Experts of a small language model: a variant of Adam for the experts.
Below are experts of layer 5 (counted from 0) of a mixture-of-experts language model. Rows are named router (the router's row for the expert) and show model dimensions 192-383. Each number is 500 + 50 x the weight over its row's rms, rounded and kept within 0 to 999. Numbers have three digits each.
After each expert's rows: "mostly gets" lists some tokens that are sent to it at least half of the time; "comes before" lists some tokens at least twice as common just after its tokens as in all text. This comes from a sample of Wikipedia text that the model never trained on. Tokens count by the router's weight.

# expert 44
router:532499438525484592539497443525457543577492523444542484466499462535498498516474507462598482470525568526465532592564498488547427439504444510443484464479426505437529545463503547528511470459586438404493560460484519527463541500430443440555552595525419498486537431456484466542469565502517472477413539422539470484404504467464540542448528542492446587470622464506527471451485543529538553586533546559438482550529493560518460529498531536513475437604525539480426473452512440569445501417475513510492531565609522579457454489611448519582456541517465460483566459577504546514508543476459576552
mostly gets: "—; ", "JPL ", "accoun", "±", "Label", "household"
comes before: " ", "0 ", "| ", "0", "+", "1"

# expert 14
router:418474408485527458483516416451523596470569445605449485520588452534560578400462459439407475614445567486523587414548559582504454542478482557573498468568514575511509479509494497491569466515463433525613525483507501518470550519503532599519465472416431458467518431510603594424419492483487454539523451530467536535547495568443572528563483500484497501473529546507533605563515562485487463536407408509461536596515449547619493488478527465478556496496573558462493465472494431561520532444507486502498516452560479519499488455538506553529450484567572476540586465508528495466427562506528514516
mostly gets: "192", "188", "190", "189", "191", "187"
comes before: ".", "0", ",", "5", "3", "4"

# expert 20
router:503449475497531578454450579480524396518568524518575455569504581533524477454585458404575452475417584473463487542497426519454549488451517450487520495507437617503459496453543592502631475585442426527461496462595481481484491478516515406418526548520450459507529533523529564537537528457490496505480524549546567453461506444484582377583472422514487554410538552525524455537416522531453493489483439502500531506453410586574620539528548489515553623496473566498539494522506554498452442568582487486533465439561558452547488558447459479516490539450542461464469483596467464452630501469507489459
mostly gets: "After ", "September ", "June ", "eventually ", "fourth ", "then "
comes before: ", ", "201", "202", "200", "he ", "century"

# expert 26
router:503474608540505550546535520577469592590465554522572545550450505500496573478458439535571508446494502552522599600546561502528460538503442555433470506466405392425511453545482460525462463439585400403438523560457479489450483482452436448571499538487427518445456475511473434540502523478536488472437591450562476555467478529439498479456561515429452526533586537452553447511523452541567579529466481570558538496522455512482527512567454582578483438549547489434411465470486410551455517447487549485463498486546494487498453472621529479575433443497507541512486401523535552523503487510477603600
mostly gets: "|", "\n", "phys", "sour", "Sim"
comes before: "| ", "\n", "- ", "\n\n", "s ", "|---|---|---|---|---|"

# expert 0
router:491577446437449478442456415492564516454506522565546434534445471534477426479489416451583464541462452501523509452389506512514579478445506428451509523423530541504480547498580589576516522543414469584509502521457526487489553448515641480550410472489559489510504463518576505539475526524446539440451384573546548550516554482465462508474492484473590426527385469401521488604469558490393492533503524492439558498555504432484581551478491522477531528543405568467465501590614577435592432544498493443489512474450470507496410492400505477508579450450499516485495510422452485475581409508511437490
mostly gets: "President ", "appointed ", "joined ", "president ", "Minister ", "defeated "
comes before: "the ", "to ", "of ", "a ", "by ", "his "

# expert 19
router:483492433615544449523498551486534386491508508534539450528514524525559517501497405482592446563467417495534391536447488463555552424527557402421578517503425491500450496519492414376506523568458634612527517477612474490450485481593526459424487391536556564527528431563476467540601457499490452487521463502521487500472487368513518505541448493592530543569432549467444547522471491514519549454463481535515486503472548454493525502490537461493495564430456498498603486471556456480549474519531395500537470558465544571597524516413534465507459520531500500449497530469570507525487477599490491490
mostly gets: "John ", "George ", "William ", "James ", "Michael ", "Thomas "
comes before: "of ", "(", "and ", "H", "B", "L"

# expert 34
router:573497555459526501507450416491485519429483521445463467562532517493452450387547548423569471585490594480467502445500493574501525449545464507430462523578511525531529560601510531494471638483467501561566469514456441378454419548450581430438504408497548470545393500547504494480499492478486451496476417484441500560533515515461471594503504512430528490385486496513586395627585593482447425456541467477549529535534529531540515512506544515506513557533498475478473452605561515517508459564500513439499448526437547592486530532554455592531490424536447504465521543526482465562476486461485398568
mostly gets: "played ", "film ", "playing ", "published ", "worked ", "song "
comes before: "the ", "by ", "a ", "in ", "on ", "\""

# expert 16
router:540522392462509479440594522487417502536472536411482449482530455513488425506495520469513544444573512471537528524503446511560468499516498458550568521558530592596506471494449416482551450462413492560545419532510457466474456501514433493491492466510577491459515480416492451508533551449563521605583516515496434456475541523558547460603368394553443494448479429584468442404510556446509500497472501505502478505508520523491482492429524497451525519500419511504559523553522575477491434582492489538475466464481503501559478494516529501475519557445494542499440480462472474467496477416496464485
mostly gets: "because ", "which ", "where ", "\", ", ",\" ", "”"
comes before: "and ", "the ", "he ", "which ", "but ", "The "

# expert 17
router:479427547501399452549555552573472569519545491519518517459456434518469555482488435577556517453534542594526519591510528463550485524565445565428489501543444449457440499517517494538470468429599443434482539545552473495450447396463423394534478564499409492485486436493490420507468529512513492556436543486553487547503427457430521503431531522427481559501508460416578441521513488571557569564492528524538507511453495585463511427582444577615446469529531482438404490435531427520427526458490624480542545480570489459486497456572521461526505490540515528538481479554528571515538502530465590604
mostly gets: ")", ") ", "]", "}", "), ", ".) "
comes before: "\n", "| ", "\n\n", "|", "is ", "("

# expert 22
router:494539476546526538553502466531468560430486525475489558557513419488454547500473542553534528435494586455475604436590519528564472560501443505458500553513458452515472547398506516530554479410571412374412538554471490494433526461472484453578520558518400424456452415513385427547500507454544392596502577519550460556532530506426525415429551609475406545511514572412537486471502464509476540549499494507482479542431435518506554610486467535523416493546526485460406481506577493489456518566535507491464470463555476428470504471568529449533469494461581504556485466545500501523520577393525533544
mostly gets: ").", "\".", ".\"", "\". ", ".", ".\" "
comes before: "\n\n", "The ", "In ", "He ", "It ", "\n"

# expert 3
router:491580622478552441552543482502543493468481418486510492421543512519499437524460475441585503438479440435484442446433487531616498462490569505417514508516520446485610403497390427389452482474533522547442490565495487526479511515507512502541463462449518527491563449528423506566531552603568519469513512479468499531552521397518462599507487470503542451563467481428491480506458517454449481481519469480499504551501535454482540480535483515546437575475464497525574483479445405465608509506527469493558510518450536604508582553502537490501518519508450507457450535509554555524507470610587454532
mostly gets: "ov ", "van ", "ć ", "ini ", "Mark ", "ko "
comes before: "| ", "(", "and ", "K", "|", "B"

# expert 25
router:479477511492488525578560486513578341518495571492529557500479531466559470458524573463529636500487477515554457492532459515507507563605482549574512560473567413480565445466542575496481562475519514506415472400442503488515515522479588426523437456525489405639458490599485588535478487484497531505555447485449513518475570505532473578451524450466497511537492536527468529549479561452478492462481432467481552430517484599394435497469428437469443479395569501592502480414469524418574499499409445497548453522450432450477505485475488490497458508485485478478503469567507517523476501536523507427
mostly gets: "|---|---|---|---", "GB", "Hol", "Win ", "Cath", "FW "
comes before: "| ", "; ", "|", "|---|---|---|---", "er ", "ory "

# expert 8
router:565495396480484452508505462491458452566487549531561415547538462560560452531610453510523472571452568450448440534512414561563561467542456509470474517523472522486456502572449398522485606579480594576546429441481532464597567490577464518453545527513510414495406585474513479585500484486520471491529565493479486491486531389558467518590373473524537422427569436494467475546540593501534501415574530476498530485582554419480432534543541463541523583519489549504569458514447500495527490536522492488539542573469465481519540524527461445491451529545447506505584496474521442450508482527501419499
mostly gets: "species ", "ities ", "members ", "ties ", "games ", "people "
comes before: "of ", "and ", "in ", ", ", "to ", "were "

# expert 21
router:452513559502512553471518386541572504521495407432496537490592448479502512489478563501566486419474500531531504483437467530444421517506492517614519494526544560568476512400441566573486516572549547547430461533412547475480515509433622514551513492444518525591416513504487689483427480503471533485540426430434558506506492576520467499502565470511454522442508504608519516499481517510356496526517442469516483450480385521388511408497477539489471481544489423560522503510470594476488500509444550529511498473457525549425494500507480529427621493477493514535455493538507515537477512544606584491
mostly gets: "Slov", "Belg", "Portug", "Cze", "Brazil", "Austri"
comes before: "| ", "–", ":", "|", "onze ", "1 "

# expert 40
router:449449534473518517438428480422545450500472452550506486473462507514538448542578554432444479443536546512520534453496493504542513543427556538597465468573574481476471548571554540505466429496488501490529509399439448542515548540454516498461554531530593504550526467441451565574506481601479502485593507483503553543514522514568537513509490576469561512449454478562471543433456427470430468564565519451396550466521521513433575429398547488538532459465588467500467542445418547436484478452541533493538504517408506639475462496414561436503517572462493520507538590489446473524460450553540429480
mostly gets: "Coordinates", "Clade", "Genus", "Website", "Born", "Country"
comes before: ": ", "″", "- ", "by", "′", "name"

# expert 35
router:456526474497471494519446505442555478473462629604497467545528540489493438440472499459534485519471459474503466430424548478550553439559535417495495507419548522541559575519487505549484508554426469488568544414469497526536510522596445419457477500496471487528524544544504451490465493478458512435514366578560490499603558468459416534524466411477581494469528428539561468566595575460473428464614454498504554450558560447576501549451428527438460533541496542493523478603526530519536580579504499488470532463363467543492495589464414584445497498482427473481528521468459471467488533439478461459
mostly gets: "called ", "built ", "described ", "located ", "established ", "overed "
comes before: "the ", "by ", "to ", "in ", "a ", "as "

# expert 39
router:592485403476460522416448546533454549449406482477475500456516551488469469543575463488490474542432449490499408575526514536471488460551487446529520577444630570510482489486507474464525507563422575631588401366528508501533557498478581611476476514438582432561544612496595515452579549517466531633446476503492485523537499454476521451428393452556431468341471468512558534555432457465502537518575511499414469509565561458532500481475554416466614510530478501632550537562481529466483567517525396470471474507481448453412540621454444488507530517581536491482496590508427458510491561459533457475
mostly gets: "government ", "population ", "region ", "municip", "area ", "business "
comes before: "of ", "in ", "and ", "was ", "for ", ". "

# expert 30
router:468462560481519440614587561515448554465492534521535508404475478528444532513464503534494512463523523561449605522515514430557530435511472469505552460534468433473508559515506524566472467468448381467458570534522468422519538519443413399518535579439487522494497512487528467567439610417534422512490495456524506473451481529408498502468583506511423562491589505463535496457455492536551481546494548593559522540472516492492493481599501542527418415546530463485432475390511484579471502474464532530545531457615503527539468452575653511601444438514540544560578544542504549549542527541489517581
mostly gets: "ol", "|---|---|---|", "|---|---|---|---|", "|---|---|---|---|---|---|", "|---|---|", "|---|---|---|---|---|"
comes before: "- ", "\n", "\n\n", "==", "===", "ol"

# expert 13
router:542469497495547519491538435431551501545618489578414497600462517451487558526571469449515469487484468481408417394523486507355583510448509500536503488474483497551478480501455528457535513568531517475583542463493419587470473447623526392503518442488464445561534489374506544456541494495528539557491500460490532529462565495432583512515571548496588555374456475518468595493472413510485436457540431463463540513482520434557518489470419499467509562464479512489498496491591532500427414459532512472503510478499514477483462527450421649525543454515526543548500573473558482463474608535533518441
mostly gets: "within ", "sq ", "throughout ", "near ", "outside ", "across "
comes before: "| ", "|", "the ", "km", "(", "/ "

# expert 46
router:543483529488411452444501507454507413548514531446464497460588487455447453476569432443525432547477552482571562403491524472614498476555480484442504488485521561554483528600403455421510472476470596506563479544413543546464450413552432541439548460487556583500523482510501437474433521507495484503479414476521418497490546434494481497552455445529609510426496476601451526528606583464473482393499515482566454498429547485459375520556484447415502470498515472503544524569548466499447517571566496495465524531605446474516475521489408586507534466463431589517449554404493470474466528515546475400
mostly gets: "some ", "both ", "those ", "what ", "much ", "most "
comes before: "the ", "a ", "not ", "to ", "of ", "been "